From a checkpoint of a small mixture-of-experts model trained on Wikipedia: 6 picks a token.
Below are experts of layer 2 (counted from 0) of a mixture-of-experts language model. Rows are named router (the router's row for the expert), down (a neuron's output weights, with its number) and show model dimensions 160-319. Each number is 128 + 32 x the weight over its row's rms, rounded and kept within 0 to 255. Numbers have three digits each.
After each expert's rows: a language model's description of what the expert responds to; "comes before" lists some tokens at least twice as common just after its tokens as in all text. This comes from a sample of Wikipedia text that the model never trained on. Tokens count by the router's weight.

# expert 24
router:143128093133206142169119116195107107110142104129173156117165134058133173135117111148164126104081127170185060188148150166091139129131159141088122100144105092095120154122130104159199109153105103075129104116153101086137121202163091129139055148170078097165101110129128116140133075180179133120162113137131133128087138094138199145099140167143081121139134126128096184103175151157086149154105178139104113079141143104077115084106065129109065111092158089129141098140123158085152172046134088
down0:105133119136131110132116128103210150128132147099176079104100107172124110149141110111129091209117116069061132089114132121103131055140082175135128085082073088145177125190103134144188190126181104077154123107145166086195182133168088171115121120129109171158083098066123158139151129087114155142083144125080129077076147154131126147163125081156157113141183070099177173146153120090130147144113132161101126183099094159110160086097127113196152131129149127098093163119144195091050128098143115
down1:143116153117124085176173136127147100111110144124105122099146160099128151076147120204193108093181158113085083137093118150193115133144143045128161120153083175164177189108156118054146164085113111125162114080116117086112154105119157117135147116122131131095095133102164130156099102224176053081170146132146111135075126134159081147073113105169118132133168163152084151177087136144126116133128138179140121131112099142144088220128081118164132092129154095116137141071116194126144102096109128
down2:107145139069193147166118154145149117128157119192103108117097127157160164055136116150165155099177151098091167132131126133094105169165100052190164104178095093114153139115150116112141147134137059126162126083105127065047120116075164074158093158151090084052101160147163153145085103156178111143083142173169112141094128123108076137118123103073105054142171171125185125135057113159155118121140137173158194152138139146111099181046114114172144109122134086112092146095148152137137135162142083
down3:102142182152145130156109132113088109102128116110145111071144140135059203160090115117108137123146139136136115127124144138157145134188122106150180071158085139178134125150162046126141118120160162103144084152103163088127089169088114126108124142155133180172169112186121116016074109109175076136139175111139152124141101136136097072113168203096157163116140100081161152117202093115145113135101120079160124128065103060116143142096130181147115152114128093080163153116093072097117051182132126
down4:108167127135069135176104119125112137136085127112143084107186163160107121128161097133155115166165145069135090120108140119082105107129110105125129140091127132112084075130135143142097066119113112089147158109075159127073184152120134146104114119144115145180114151165101125122125134112142220145195113191101092097157199071115094133118152115144166107161138131112156183094095085112172092145189123160131113161166071129126115123115148114149133158117171088145121124151159110092155102121121097
down5:151112128136178136138115178148086182120085121137110096130142137117133141153039129049189134137129084136150112091151141176190127133165141058087170109128115190118146078116141029146130214112082092134095145196128133129177110171104137125182125158168091117113112139156161176134080182171127149135131113154140125124093074130135127108100131107083114084147130113091156159068089106109208102167119099128107125087105180115044157145141133123122144094159124065163119150164161137138123106126141150
down6:170132027090149150154149103159161079166153119152086084112143124132159131126102104132146167123160079147136120115103081151090132096047172128094164180134120153106149150106125147202108126148149146164148126124102153181134080138138101126142166107190162120145169075112160148117175159113211091099158060186105146112173109110170100188129164120128087132132081095127114160071144163137137082155147140119109121161139123125176194166099105128127067131144186183085150124176158111119083159080106129
down7:178118184119219099148207152101144159120194112153144078133147140141122144165125126094175133141137153110048119151193125124120099172131132171131088178133134119140129111111103103089123088118143158184172192153107120116106082123177140108162164149172115081143101068121094157111141136171144108166115100122108149160105151069140105140154124111092133148096114130132083166147109105116155108151108156138087166187156087145152119132109153120131148109137099118092058106209084139133145104074124119
down8:059118112125163117118079164141080127133109128162101116201128111080123184107124179119149095166169099066145170124133133119125117158156147113135119141089103117140122163085123064145093106092096105134159192119168124123065140170077122151163169165121090126132137159150136113129168140169137098168109123146168093066155141155176103131101140154151151141148121078149151110098114115143144162160112090132188109123127172162097154142129109124098120124111152107137095116097125119168161106054096076
down9:107110095126078137145118145052189144163139134105139168102135089110085095124128153192198168122131115095105124100056043040120126060100209129130084101166118134115137072169125151137166142140093117097108150143098132118142130143133180131132117081111164095116119184127177129157139140130132082102086133135148107150151148113074148094119140114077082069086180135131148177107149102129108140168145118161145150088130121157101159111132082134175112089134147142087150129080117085195151114176197145
down10:135165068086146105115113124096141198161143168083117116105120166071148131154137085154106173135110162063049125079116179113138128084140139107141168145123077148117109108159067068108086115084098200115183084145099132107169166139117135130142096114085152106159075121090170125125064074092099154109114152144141140117187155144136135094102141144092164192098115150156164139092154117165137157095153112149165130131126189167187130138058165104098076144110156141078142144157122111154114110142100098
down11:101141119100143159089141128121129141100143079121155097138102170176092121172147177112147126156145131124120197114140092170171207127129096067092137152146111117179073089104093111109096110146113109082105129071151113096138162166122086150145072124069123126104091162142174079108071182135140152120160088113172161160121136123160103165112124153213149066183160160104163148088111095161190068121134116110125192165118148067134163148125131079122157159147093146146080128141135149143155112068177186
down12:126080121105098087094122153146129066156110113051111104097154127112145121096144060183157086149166118156118058096109122103113116108136119113145127116103123086105126088136155141129155177128118108165107127111072151086100093139156109166096123097109083104140118107080164140167134067200201057124135173148158112198093142134118140128169114100120113135116123169164118160125142151161108116151152171086124080183094132107115185148137080134185204090155134121087132138153158105115098073117053157
It responds to: Commas after date or time openers ("On 22 August,", "In September 2013,", "That year,"), table cell pipes, and heading-closing "===" markers, plus While and Although.
comes before: " ", " \"", " the", " he", " she", " it"

# expert 6
router:112103101097127117178052111160115125080133112115124156218108072092140092192169140136126052150062169159145106159146124150187165098167171133086127149141117132166130114106112112154168154171165091192122145170120146109113096125114122180157128152122103117124159108056114147180143088117166169151167116111112107153121095090133150127144146143098108183095089090140147146116126130184144126118111118129113136085134169098116156081124073110089062132147147132156145132141165122167047069109129105
down0:057141131067142123111099170156138149120123130117102064105143113151129138089106094132164114195165159145090170079093139125072096041142113146175150152095122087126104077076148086117127087109125164084129153174100103096166132114192110093117130110135128171148093148117158173146155136126099133112092145167089154110113152127074113136167155112132128088160149154108165153130160138127136089198136093125111042204183122151109154088098170045184136145120155184099091151103184168128113140110085133
down1:158120180196127088146170104151123077107162217153112110098181160090111155071142111181128090105118136147119111178094114090155126139144138102154130073136082136177172187115161106044159156039099142092131132063121152104108172148179134137101145103116097119131144121112150084123127140208165091067145093132118119127075141110119111090119112121172123165125160169106090136207153113102107123166177112148135166146133081170143137216121100146140110062146175141158158165063103189097102083134133177
down2:154082160114166173117151198148121124139095082122090088076115155150166137058142114116107144111180144134117136107134155122095126212089049120166132136140121068102118141084137094116126137111135028129135147079093111075070137128117134067148134183171087143082150155141148160093081087129173158150067183137171152121150124118062101106138120072136126093198160193080113121150146130112196104147158099145171149161150111110172119163092080115100159113159145110178117146123169109104100114159107105
down3:067088142187249140056103114124093123060123191132168094124182089087072155116117142171089127123124147116111067112135184131125130155166120191126158025125121200134110132105144078106129156147073136156127104167093156153143119165109107108099105118171145135123168142096131097080102116149137143099133136125140147123127104148149143099132109159128167093094148152121145117151178116136125132138143161095078141125123139134111127111132113142116156071127152117143146130118105111133173061159162098
down4:126162130105087147159060106144031135152123092114176103141169202099125141065132103095182128143086113118093121170090089132142090089183152075065213152082140096107135106143174153114114097100103102151193181149110141140121154100063147139132153092190125111167144116092092122150147137124142168111157128149154100135193114114106095117139176116131208151165143147090091102144070069091132097112177083093142148126102100115150105129088154110105133116135132095143114162207105145112146135178107102
down5:109055110132194135087146123127136135085108213102176131095127146144123149153120112126125117175185111114126125115138128121152079081120148097101144071182121139128153203100109089104088095157107121182117126124153152168113088136091060107138074132147117141156137165085134099166120197167142135132150118162133141151136125097188147089141121171148106082179138187135075137128202092143150142162141170160212129117128136189116116175131151146145182094120147120150140086128141111115132153146122084
down6:168080111121154140143132148167101146138130133182119117137114117066088158081085091163125114175180115143090118147150110186159178096128190130114107143123149149117122179073155109056123104170144165158161127155086185163149085125112096129168153115092193149119172117104084119171195110143106113104137100176080134127129118094161124158114161128109212149115133164114112168133114107159130116130113128149157122146108131097143107150090174132087169181132108210128090071187156128141140158106081125
down7:146106111129163153096189167133106145060175156144154184053106109155107086141137141116158153121159047079123142116117118116107134152103107098151121137165082084100097093082131190106118046084149107125141147172124155126139103073131144061132147133191110098129092155139161143133136154128150160169121096097127128067093151103155164171123150122159086115107102146120126091176131067120124087131120174123182172078149138183159146096162145130089134123138076171164115144139111181166089110078129099
down8:109139097073117144146116092128051132126157114165109118171136132100150130152138234080123078164130036128147037158155139144105101156105167144092139111103130123112095100139141074088118077187085129137117191104146112089154116146086125157149165125171118121131174150085165128122114096115092080115126127125129101068127108122089161159085127109103092141125133137080127165144197050110133144156155112073157159107137155076143114172113133083055105093094167094178154116154065132123106098130152087
down9:086129120150144110095105102131133114159121120139108106082196137137103131159146163111153151132118079172162135126106096082116137112125152132101040101149103136125142147085084192131144137174164146094158130185109168135185125077158168105154071135106145126169153114112116144051103148109085109103089163116122123122165151135082176106107146095113132123113136096135223163146102114096150129139109167092132174110075120152094140090139162188146158127118129153085151087083156133140164141135175128
down10:159162150150126150114061130148141133164109111080150113109151114067160155036104146087184121161176130125099127077172084103163158100189117133126139084104134203112164127116063133078093146127121124140214103093085145094159143150105112124169132156076113085135166169150195127121098086093133131097167175149188119139106124118078144117128088134077152136094102159158144113131128140163132091138132108082138131114129136178189123112057192130133101143126087127126177114125198088167097089155106124
down11:055110136103180170079095084158169147109136073125147143181126124146102122094127098097126071090133105222125148205158140138154167115118149097114124151103152150168123143136154115086136167155144133113076116115115118152126131138106115136107083130042102116162102158170152070140128187090134113103191139109129170145125142162159104149170102195204129067124155149136146157117191164146108095131160166111099155159114115119118120106156149088098228137132107188126072123141086103126205089033120159
down12:119098122130131091135130157154142122180079090075112132118105161115190108075135069157138133131164165176118114088115091131110147106125118090114079127146117107098130105069151105088126153139102115165115105075111119153111140119146046119106140121114111175167146097144130087112148099131155093120130168150123145153122147104143142083145100107152150070186152170092105165125119148164105128179145149102150104183159121077141195124105122091091152110160162145148118154148156144102186095136055168
It responds to: Commas inside running prose, especially after "was" or "and" before an interjected phrase like "however", "according to", "in 1955".
comes before: " and", " but", " which", " he", " the", " who"

# expert 10
router:044104125121110110138121187111091122151070090106197081214164144086098152148124072139094181206146140107122184188140126136140131091108142119153111109110127151083108112079137067160113106122115126110115156192127166107133130116111202144158178112162170148136109120145153114157131104159121118144169166143132126158143143177118094079127150110168150170144137151121130176112065153149140115111092178091210091187127132073177164107116137157134159173113194140131127153149148112140056083108092136
down0:097127171129119116096120114158201155119111089099102080152104133141111161128146113131127063149152123103120156119125088095125119060123135100113162105078138088085091075117153120115125135138132198063153138152060132088172172103202099131132097107160097230140081157125182175136177094148115107103119094144098167120148156176106146134173160128154027119177126130127142128131151159085106122180131126157112080175104088119135148085102116105155158149114101180089146166114173128134120124134134117
down1:125122164098139119132078145108116147089152137139100113106131123154116160098110127200159073134145174176102130122081143129108128103115154067149091140155122169143168152109170116054119158100100047099142087082069117130098183170184136111108171048086125135105143167091139160125098105213131091133170133101170112157122117148108087088110145117146138123128160182126090163137093143132093053175156101196148114121108076145099130182164138102150118149194144115097126137090116173162136127115060175
down2:105100155092177178112118186126134170136141115151124115077080117155160102096116104105145083124184175116115209075142087103127157172110125081146151136126153082104170162162104117178109161125119083159210121110132074110113119136080164103110124123123031124079109183157153121107115099138165179118124165142194146153201151135071082116156167105104090099173144186114133105112096136170158107172165113159164159146199126180111098134102071112128156092127136107163063099082169162110097139164111069
down3:131146158190107099155126136123141072108145167154135126168171139106146172143142145170114135127100141204141079132114158129146096150186164156143169075083060116144098128096152134097130107128079101119130105155119129156102136159134118088131095117180126163130188111113150097138158091164161115113130179123089104162124121148103112111145137182087118248180125120098120143180201074082093110134120118127071093133060144086109075134193145099144144109133117114090181126119093143171066097096105131
down4:162128099161141139093141116167096107179090131156185093101228193122124070139199112155168096118146124140112120158084123074102067170119138122095151138127129183105131100153164137099042086113139114100130097135108098207114131108078141131067051056217158115158152143104131147155134121099127165164165115133089103107125111121141076116137161131114147172181145103132092167078155123132200115120199100168142097133133133143171089139115118160166101086166145071168127134135152116117128170132145096
down5:122120156107153168139145149159123128086114191158115132150174118171093162122084132089134166157148104127177083123112101136127098149096120134134139118141156130143147102103167076141151135116138063046093150110047110124101085076081097119147130178115070131158129138135141169164152182146145145129166157157088111171106116167157119152118163135122145144153157169112143185087166106222196100166121107084134087087138137147052157121149146113136125107168195117148113156137189152156130064150107127
down6:159140063104138134152127131138151107117170141197089110105090102077094158150063146154147055134133100153112116159070149193150179154079167166081157168168101203136139131135119137168118157109143150147153163157151104135168104107129113064114151120103148161117187070116161149078186115096137098142124123161122160103134113116177087162110096079101152148115099107126108162121132107113128070187120064159119164137097123103136139178085170175148148117114180179133119074122199136141122112069112167
down7:158121112138122182131193103134095171133158149144155170112095128186103147141111139065172097099152141159131096119140112107184095121112134133160126154114125143099105142137143197111068134144174150119131158116082124167138080060098147088134120146190117114123112123150138186125197144164117121145121088130101164106158170063153144081135129125180107139134123133154103114188116090153138076148077126071125181151113120167118142127139097105108109143136155175163106138210120136128117077168077145
down8:076153105097104202123148123092122152182094117179153108109172138105169199167138165151151076168154113121151177180164140142142135197147185118141173159104126135140163240149092066114077161126076089129142156151144093126088153164079115108103151103144122157181120155104149105088075126145137086124138089140138107092187117126118155124124159118150106097117122135136134068123107165098131108110100080155173103154134187121108118169133140119103158065109132118177111140083140147108141132129124095
down9:127122089088123152136132140103136120178155115160155179097181133090136065148091146136188126104086104149142146117085034124131140113156153135116109098098180123103157143178059095145103084148144110124195098128120117135164115168113145110064085119087150125119140110102153113108127116115177131125095167135098137110172104149085133082144169126060105127073116104121151157100122123127133096179207122155135118092129121142106104151100147174165129066127129200117107086123099161094098130124104114
down10:103118099069136108123123149141146106085126105094087151118153181079100074119081096127134108128141097093104061127148078089161109169148103107111135141126081112093159102108096054092103136117115147109201078157075159122156138133098120145110093181113132149130155114078182157118091084111124121175144173174110147131155110136140139149084136105064191181067154175124178143107131132192108092190173122133097146122160134134166101146104163178114113110178150101117113115133103120111101118162138112
down11:099164142106127146102111138113180120090165141162107128174144157178121150140120135159089158091175101161158155160138142111118155187108097101155143169159152102139144127151136142123165177160152148119082123056137103120097111102084112108155042132036125112156096126124162137154106200105127134172163138106065111149104160172127114228099109122155094056140175161096151137181169155185123156112144148126145142166145143170082122110107135084081158092182171156131073158104124158154170114064135179
down12:126149100071122135159087145175174109143152154140100178176115140091224115137138068189173079160141194136115110082080080142150149088190133110110155120103116139131124132101120104100113084156136139193168096082106171176125128133116072157074121099104133174148136118122142098133163099146210108116151157131111090129176159125129158118164171189142130122178148168144087132133157163155123113213184174181126136154160155110121148149121127094156139095153095164082146147101125141101186136101096161
It responds to: Conjunctions and commas joining clauses or events in narrative prose, such as but, and, before, after, until, when, although.
comes before: " the", " he", " it", " they", " a", " she"

# expert 57
router:161146145123196162164074156149109122123177135132162144135134161135117143119139086105173069097078088189101084231093144169103114129169141143105181117182117132101081118120102131112155086189167121150123157104160119114115118194129092113158088115071120069186114105109087117096147077190135144090163090148175129145087123063167159142155092167096102174121131136103152125097168136052120136162131099140096153121140151108114106075131158150099129178085116121069111087081167119170185125148193097
down0:057113138080085074108070163116212178158148134114101079090148088134153137139130157141110090204157147108159141126092131155147124086154090090126133111072105083143117056163119125132127120134114108063148139144154157103146236119134137171097140118129130166178052151102166071164144114124119086150151176156172114128115171189111146131103152142115155132153149175144181157099092114106045113159167142121055065078137084162112136100135149102208110136112145194130067158124130149163100134129126166
down1:092122164128106098142167149088116157085185082136097102096182132095115129104133071148122103154203183105077124101073131172172121128168103064151124108174083146136167148131119063069123092095094098149160102127135160118058177143098125158140106099092115145115140215130151108151083104180131085115131134189148124115102150140160119096131134131137143127138186177138153145176109160083103086188133150187097129132088099135128136162109110110129086114184152178146096143095135172132133131147075138
down2:100114141132145165118106109096143115105136134139067118149049116159187127129088121115110120120130131090136120081095134163138142125107015106154157106130124073123107119138072139119174165116099096122166156166129122111099157144093131129116174165156047079076137139104169179136083083151164170133044115121192095166138133164106099131132149148127142156176095182105163099110083151170154157118130148140179195149186128106133113170135081100172136122135104126157113147100169119094092148124126105
down3:095119138146178163151086134125127124116109125164158131108183151150102193121145133097064138115124094136185138069129053130143113147157153160140155087160068192142133140130144077127152066126168129164100099148082094142158051167158099147163088121152095157139120104172098112071122133127174144108119147144105150122136125150134088099157088138111125148153185122150124077086207129117081076142112115106035096060110122138151111151117161210086134077116135135096195150123097095160154007172102170
down4:169126156114142121157067123139095115121140134146186103101177187158106128141099093096174108176175193126093151167138120126098107162131108109119182110120121141128057129100086127124126075131160116111154151135175094151070147135085153144099131130169154099180126124122137158138126130168118163165155160128113053079165174073105098158117125176159165118171118132119167136084106111105138103061176096108138088161109039122119143121143117141122114153094148070124116168152147163113195129180111100
down5:137124134120127133149149141103130130090099127142137123162164152137112132160083126085100072180143077104134120084146088202171081103096090102055142035166117186133136121177101083140160169199116121110112093161129168131118144102062049169147096150129103120213166186094143137112173200098086122155150113149118153137104161156162165146090155203124153164191158147165111156090110129163142112162148123153103078174063130150155163146185139142110127105105147103138185145205172124168162118141136137
down6:142096102135180144158178119130128148154115086157093058111117162134158156119139090154142089182143088185092074121166149215083134166061148064086170168126111111092186095107090116099121137171103146156150149140081150137105120101131094078152161073146182107149121088103083123078163137164168081139190136145132103149121198077181118183172152084137118167154088124144180202134081148153140107156118098167114133154106137089137164134083138137117111156100160117111138121163162064165123137113110114
down7:135141146103151152118125129103149120116146153103206146100072144173106132147184066152188125184161148114103154105129105105111097138111150100111139195092097153075132123187132154062144126134178135127186167112110173123134151040172118114109158135162149121135099082148115163134143094148075120132111138139102135152102104087166159116168099147154122137130118175147074113166141103155075116115027124107226138127093136145174137131124150092160127089165137157100075132098077170119156139099087224
down8:092119111124146142109163127084105226108146109139139061123159109130106153133084153122137012207119135102181162114110123165096108127167142141155168124184104143069102130137061069128124088159093188122133131127187127110110138117043111128138142102128117142117116159110158134139106095163064114121092084189144082081111178150108152119160118118117088106133076126124204124140142166149148128079204113144158152161066162107116119145093112124088136134131166134074090101080162127124212124117094067
down9:074135094142126067144112089145182131103132127172169160113136101111123152128161085185164145176089145158171093108092031145113124130153160168136117126086084168140170156075118165128104097189119076116084142114153108144131144150101104144120071131120149090134182137115141128103077106128178144120089132151164132100116149114084142053123115164096140149119145166128143123078129155125064139174159082149151103126059153149126182147092076137150142156090121144089101127087128126138150157128172122
down10:098176096150141084087097086160137126099102108155155151103151116099140151128121079155133157161144123145135097090130101132088116201183134148172198084062075165127148137053095129118115085181155132125112061081125111116135151150096130143141051158092156138144115176083150097159125065140133149179087150164157160151125163105070112121130098114044139213141167230186164107134152210180123133130130086157158133109105128154181147124110146116137110220084142125146122160127149121164097133138166135
down11:001123106100132145077089127152148053109163087116178109193141091117119150155144116126117146063124150150083112139166171102127113153157098093103077159120132132152132147121061146113116202125094136097102167122138082150112149153059105116120104121074123119134169133099169123090105163150132210127134127075152087074102094145169072148166187127160164086207237163125117136139121122099114087130173074143097155145110191126102097136111091139152129131151137189174084143119113155121172158076145184
down12:103097101118086078120102185166137089136126136088103137131119095113173152120159121144167108152148163150156073137087122127159105062149152149096094085114099089128120111141098141176148132062115074123115134135133143195140156178172099134064164097155113134168131105128178110155126090111202075099075160163113098149132101158126186106122162125119135122099091126128071156112119180181111107173152196140138164106139208099130140156175104081201169140169118125121146145124153146110099108086079157
It responds to: Year-closing ")." in bibliography entries, the = marks ending section headings, and year digits in lists.
comes before: "-", " \"", " The", "The", " He", " American"

# expert 62
router:078138163157127093078113090120146090164144145134115173104192099125105116067079115123152201102151087077130045139162136136086125146132101116157129126101107147143140155120148150076101176132188147086111157199147140111178150080124106094101164091150135172173158116106099115113085164107132102160127115146192170069129134123091090143133126092141201145143144129130104086122145172128072123082079154143191092158137125100141084117084191074105108160118120097113080179150091114128143098186077116
down0:069162173177097089122087168135162157035126093132136064111129111119174136134138116185139089180162116097104193122110130113161118146173096093114126190056128159122085138110158107115179126102123118107156180114130124114178167125187126151112083072168106198104151131124148122143180090108088185088141161114137154152089154146112167125114153092141132102095114128161176117120108138086109107176061193151118084169122095157132119112106136065197137149067153194071133143133146150090129109079200141
down1:141061207118151151139123100097111170099120174122128127102091180161139133080160147117104088127162105121074127190128157141148087106137085100096112117158089147177134151104150135084149137087107141122112103107117143140058102130139116118110186085130146132143175174128098174110177102171177083083083128113124095105085128128139106092081098056176140110159148121096125127131161144130109159177161117143116161169135186196106149181155133138140114072174204091146156088112121157175119177074127174
down2:097120200123177142122139105157110126118141107138115104113098135125134124117140156160157132124084122131134139131134080163098097162088113106173161117159151128120134078174116087121102184133087093131133149141060156047107083110111147116147087163092107122057137114162188146146071081157167137128099145102177136188170139081065126112145129105125137107135139162146135095097118141142160149136148097136163156120181100159080087146090069068168159131146124135141108130128154113098149120187117110
down3:116119150127158100115103173100151106091154077102151122105175110150127220154098143104081132109142125097142078146191150153137138144173118154148164102150092189215074107136170108149151139151139178125144130145130103107112057148160142120132127143154105203153117102110115157060159141127131144056091104169106127099116093104125126072132126162116171124066131123098133090153165135130160144085117124066117135088111112113086111123141127153110060095143147112116138144135083124117125045136146136
down4:111121099097138111155119122180100181192125084119179139125201160142152118110141091156112095176116137135144115173090127157114061173092215121113138180055125122198128083137164113127129105158128089094112182065128096116090129112071141139109094122190082142218094127123143114126073089180156190177141161102097117158131134076087125130143117076210161155170115145165079131105109080085136097091136095141147112131138055131121115088190098141123137113137136099133091142119084129126177113114152089
down5:131118054204112128086163180122137095085113136120108185124139121119081075160141104058117096135146073115090119035127074120157105148105126130109148118119146174116157108122101105144107149163134068135098111169160126155095106101069088125143131097138112123121126171096174167136159155136104196148181115127130165126046090180128178118178181165067084165141114168161149187146149081132216122171156127134150139107099126107123160154134160119134101167076137117166162082119167151170151156159082131
down6:117143058108148096139159149154063147147176091124103118141136117036127164132103106115101081144138179144065142142176129153144137133114164128075148163129127172145103099148151127139105091137234111184138132094126133144152172107098083104167136124116181121134169122113162162105190147130169066130108113135104164097142149123151094190159145083113097183124094139192121090126137115107150126205108116180154118131145147085100152137122156100154051105108145169113105095140136158157114158093153134
down7:174128106178145122134188145174157126126147126139163189087104138182117101140172165123140128125185098066038171102148209111111085136151116143158121135144151130099102183137106196118135101127147117201160186102106177148117129041157138090136112076158100075073082160145149141117153132148095152124134096111135134141057152088195140126140158151131047129183126146104126162138111098100140130128136144097106162117136072167121098132122073068087124153152085165131119126082130143120141175134093145
down8:102091137066153120104139132108100105117123087181090134171167168093143173147102151160107068169168139082123177158041095131129113166137184116084152108085109154177085185177133068095063117105116104090142146097136143117120115164079091121156125080166141132176120144159139127149180113165116143045097135092126084139133091151101151108073131115131095150142126165136176141139140077106171178142118112093122138131122169141094172148163128099041138170151128104127180136100110110160086104109139122
down9:123114120112114180140138078090145101167204111160083095117122138145127130079150183211127112089143100099145112164099064118100119088148141098072052086097106122112138148154068149162164102101116064139118113147123151071158092117138125151107128122109111109122147072124175139075102085128207132115115189081121140104138154111149158111147091123119131179120102130121126148117128123200159144158129176112155142115139138147130125130104127131175139110211139138091119115097150111097130133112198092
down10:092119129165125089096091123108095162098117192121094143062211156079143143110061085146133143133096121133123078163146173078108133172154128093136137095173118149032171112122094107075116182121146122128137115117144140089116196161109085096100101168142102113175122153055192139120121117109132140125105191139129139136216141145051134172161150141082156112019131176139159115167082127136118178141092142113152124141170123106162079079122192133071151158144137082114094136146161128135135113091096062
down11:099123087129152096089090159153122092032177077110105169174164101174123114141130101106108136105149148183098169123170148054173144149161139128070131154117103098158113150124117132040155138143130134110120099106094141146149174166088168129059088096103155096146123181078140132115132148147131201114158158139181151123117087129142127190192112186112155103164180188144140124139167173156137050126215151104103178128101131106150176143114147129076132126134118138120090152137113096130129143114150206
down12:129098165138113041069172140130151080105125128160120183105160159106171113132168114163126088148148156140157156111050111155129117085167147099062142112107113110164101164157141126112113153137078100113120089113140168174102152107118108168085131105188131197135172066118177071156160114130179056110138132141107153214112154152117164084134147143161161117144162129157143191127151144149078160155157104104097140126151140129117167172131162098096185153169112127154146165120102128091166107103046202
It responds to: Verbs and nouns of opening, breaking, rebuilding or finishing, often word endings, e.g. rebu-ild, opens, removed, completion, production.
comes before: " the", " to", " of", " in", " by", " with"

# expert 60
router:130120099129113103152080095130134137104146152102106148085153181114093167121168150114086154117137093064173180142165110096178134096119150083076163133086076149094109155135164107143184140147145166142206076111073099094148082058109152131102093158186094130162134120104121141095135159112169120120102111157107183181115120169110111118154116091192106102127134154128095125105086099092090103142111181163141123135132121162123067158148173176073175103107129119112119156173142136074146122093145137
down0:092111141114163089126124148089217189127088121117142126177138118135106133095196090137141048131163137129127096129105134077098175068173110134126174093071091125096087134142186139103169161147134140113190166148097091047168152146225133144165113098127144112185096193136098165167168117159121122110130159179115130097105131137173112091116084107116137151129144125145132149118155135045137130138075130050121095177115124108122142109079096103153118150114140165129132187129162165142084192155147133
down1:177093124166154080121143145144160153116134134083138139122123108132151242106130135141159086154137182136103139141101187106172137086195113076175123109159126161195166163087087110071137150090076102116134092085158091128085146174134148170159122093096113131149138099094138064138104185168151092100141068100131141145074138116106098134143090124131146188107214157129084109223120170128116102105112088166073134086131116159177080149131134147149099096144155123110142137112074134107055139074104157
down2:104078132099189159104148129146150114134147168159146114071090103154154147090092104160122186153117151091087139107085076126096093137102093098165175116140097051141169151112058142149131171111127134061142109115121111111102089099083142120067114148168084107068145113114161164129078068124188158173084196100136092172170143134113096133133148120081144113156155161097165086136141146103190105134128118137200177165110168099159103149101103093169175138137124103125090175126170152116100179184120147
down3:161116151139111097156082209117070155162119102112146132135158102142063211115064191113117129155142112128125136066133171113194091115173133130142124071190110158151170157090108100097161086112120130143152083107078107196116094155091077102078194116179135202130105092081132139099099104144101088118155130116135111185105150170138116159126173135121163161122128136153128126117144166093168115103117136127153102145061087093077151139091136103118127085182148142102131121080053095105173132144124158
down4:145158152181117173169090160112083195118107088164188122079237164131125117138136160085163105152099151158151088152158124128134076076163181099102157097092147128169077112127166140127126116148110120115118140152140081157116177108079133134146114103163101134169199132110125109119140106137119186203166103172126097129194121116082095134110099143162156168105137124073156123078116164119127124111220090120126122133104135130150107118180105162105163111106145044096096145141142114099159129133136093
down5:161127119124126130149126147135091164127101161105125151155160217094066126136114112058125134181158097168109141118136063154144102162100116147113112111149175135149129076127120092185155137168148114099121110156172119138162095116139063062136120138135112108096133157159135166146157170106125096183138129136122119092121136171164117109123135179135095120121129117116099187119129105159154124162087189102173141165106138133106193143153166119073128126093145040163164105122144130148092078149099145
down6:192168083073147184139164189169138137113171143155126106120131163115103165153110115161140165113177086161120095149140142128063129157077174154112176174121184122136115112103121135147131125202169154107157200135207118174174105104118076151115196138169165134143159125068097137116116108180172116084124159147083133122134143092165145118108164093087115176109108131138099106121121153138172091136139096108138148156091090078169156125049130073122116108086145150157124141144125144202154144133087172
down7:175175113134126163161164116129143169104193093189187166068113151129084142122150134113189112135172101137136135120151132147107116107130165066180190210150168159112117124131085178122096108115170112171127152132128179137159141063111079113093149103184150124094138143152185157131098119169079113146127088121130148155117144089204151097172142125132104146113119097119101115161117161132105169159133163185188179097118107138153103137107110110131172077124091157162092108169095124161134122141132160
down8:102134099153104206154122115062094130132103101161155129229160146079065118099131192143111089114175097116189089191170141137142133124114168136127195092100129103122149186106133136107067180196094105142074164168149093102089128131083090148159185104148136127166123176160120103130137098143080093176119122169147084080090095127123127116057137114131092162160109133073168105153160131094150141083118113106175143116152128130131166151107088133081156114106121102162114125089092141163102140078117137
down9:125134056131141143125131066087142121120157175144144136016150124163121135134123157189110114132172122139160136100069073129070096104107115089123090127133132090136185097169094128143186146112124110121129110077169138119139149170158113120126089110138124129159147152121133178101065100053152145117115223156151121142169108139119199106160098058092149151100121152096135148132114165132105207188142112130121162114087072144167114162117122136174135139163090105055093150132116092124162086112175110
down10:147165153112148172124105138121129186147108186127133125137167092079167116074088049155145152143106112136082126131075131121160119103136145146172154119134071106079173105151111105102129108092161190108164071152136134092148144139103086113098078145118115155117133109048164148137110098122158063122119188076171108132142143137071137141139062157075198115099140140110146132136120151142126120133093199181163124193085155082151122113047172081125113120191106132102112164117177142161096132128089101
down11:094192123141157083056082149148095065142163140083161101170155137147118177162144115101088138069124126138073137085112190105183141193135092175126095130140119110150134131144149146130162187114108169091096095105123064143086126116128130122125062086073109075183131120117155098128117182125137163153124071110126092077111109143178098157190138157184117096118154142109128088131086162123099062144157100092123135172136143148078147064098142131091113113146138184151081161156138108158120104117156142
down12:132117152097109146200122088169111086145109166136136227162130119132170155126140145126130135100143193138151103159075109103203182167109108123068127129066095129105148085109120157138115125053155110141094098127140110183083128119042064147140155082067171132149141109098160096136182129145139091093084134155143137168112127149150124135117181173137134147118163141170029166153071117166112160145093128118166150081161126099129138098182108089095147130157120156158144158150148140104174125104219117
It responds to: Numbers and single capital letters inside statistic tables, such as league columns W, D, L, points like 93, temperatures, and results like "Safe R".
comes before: " |", ".", ";", " kg", "%", "–"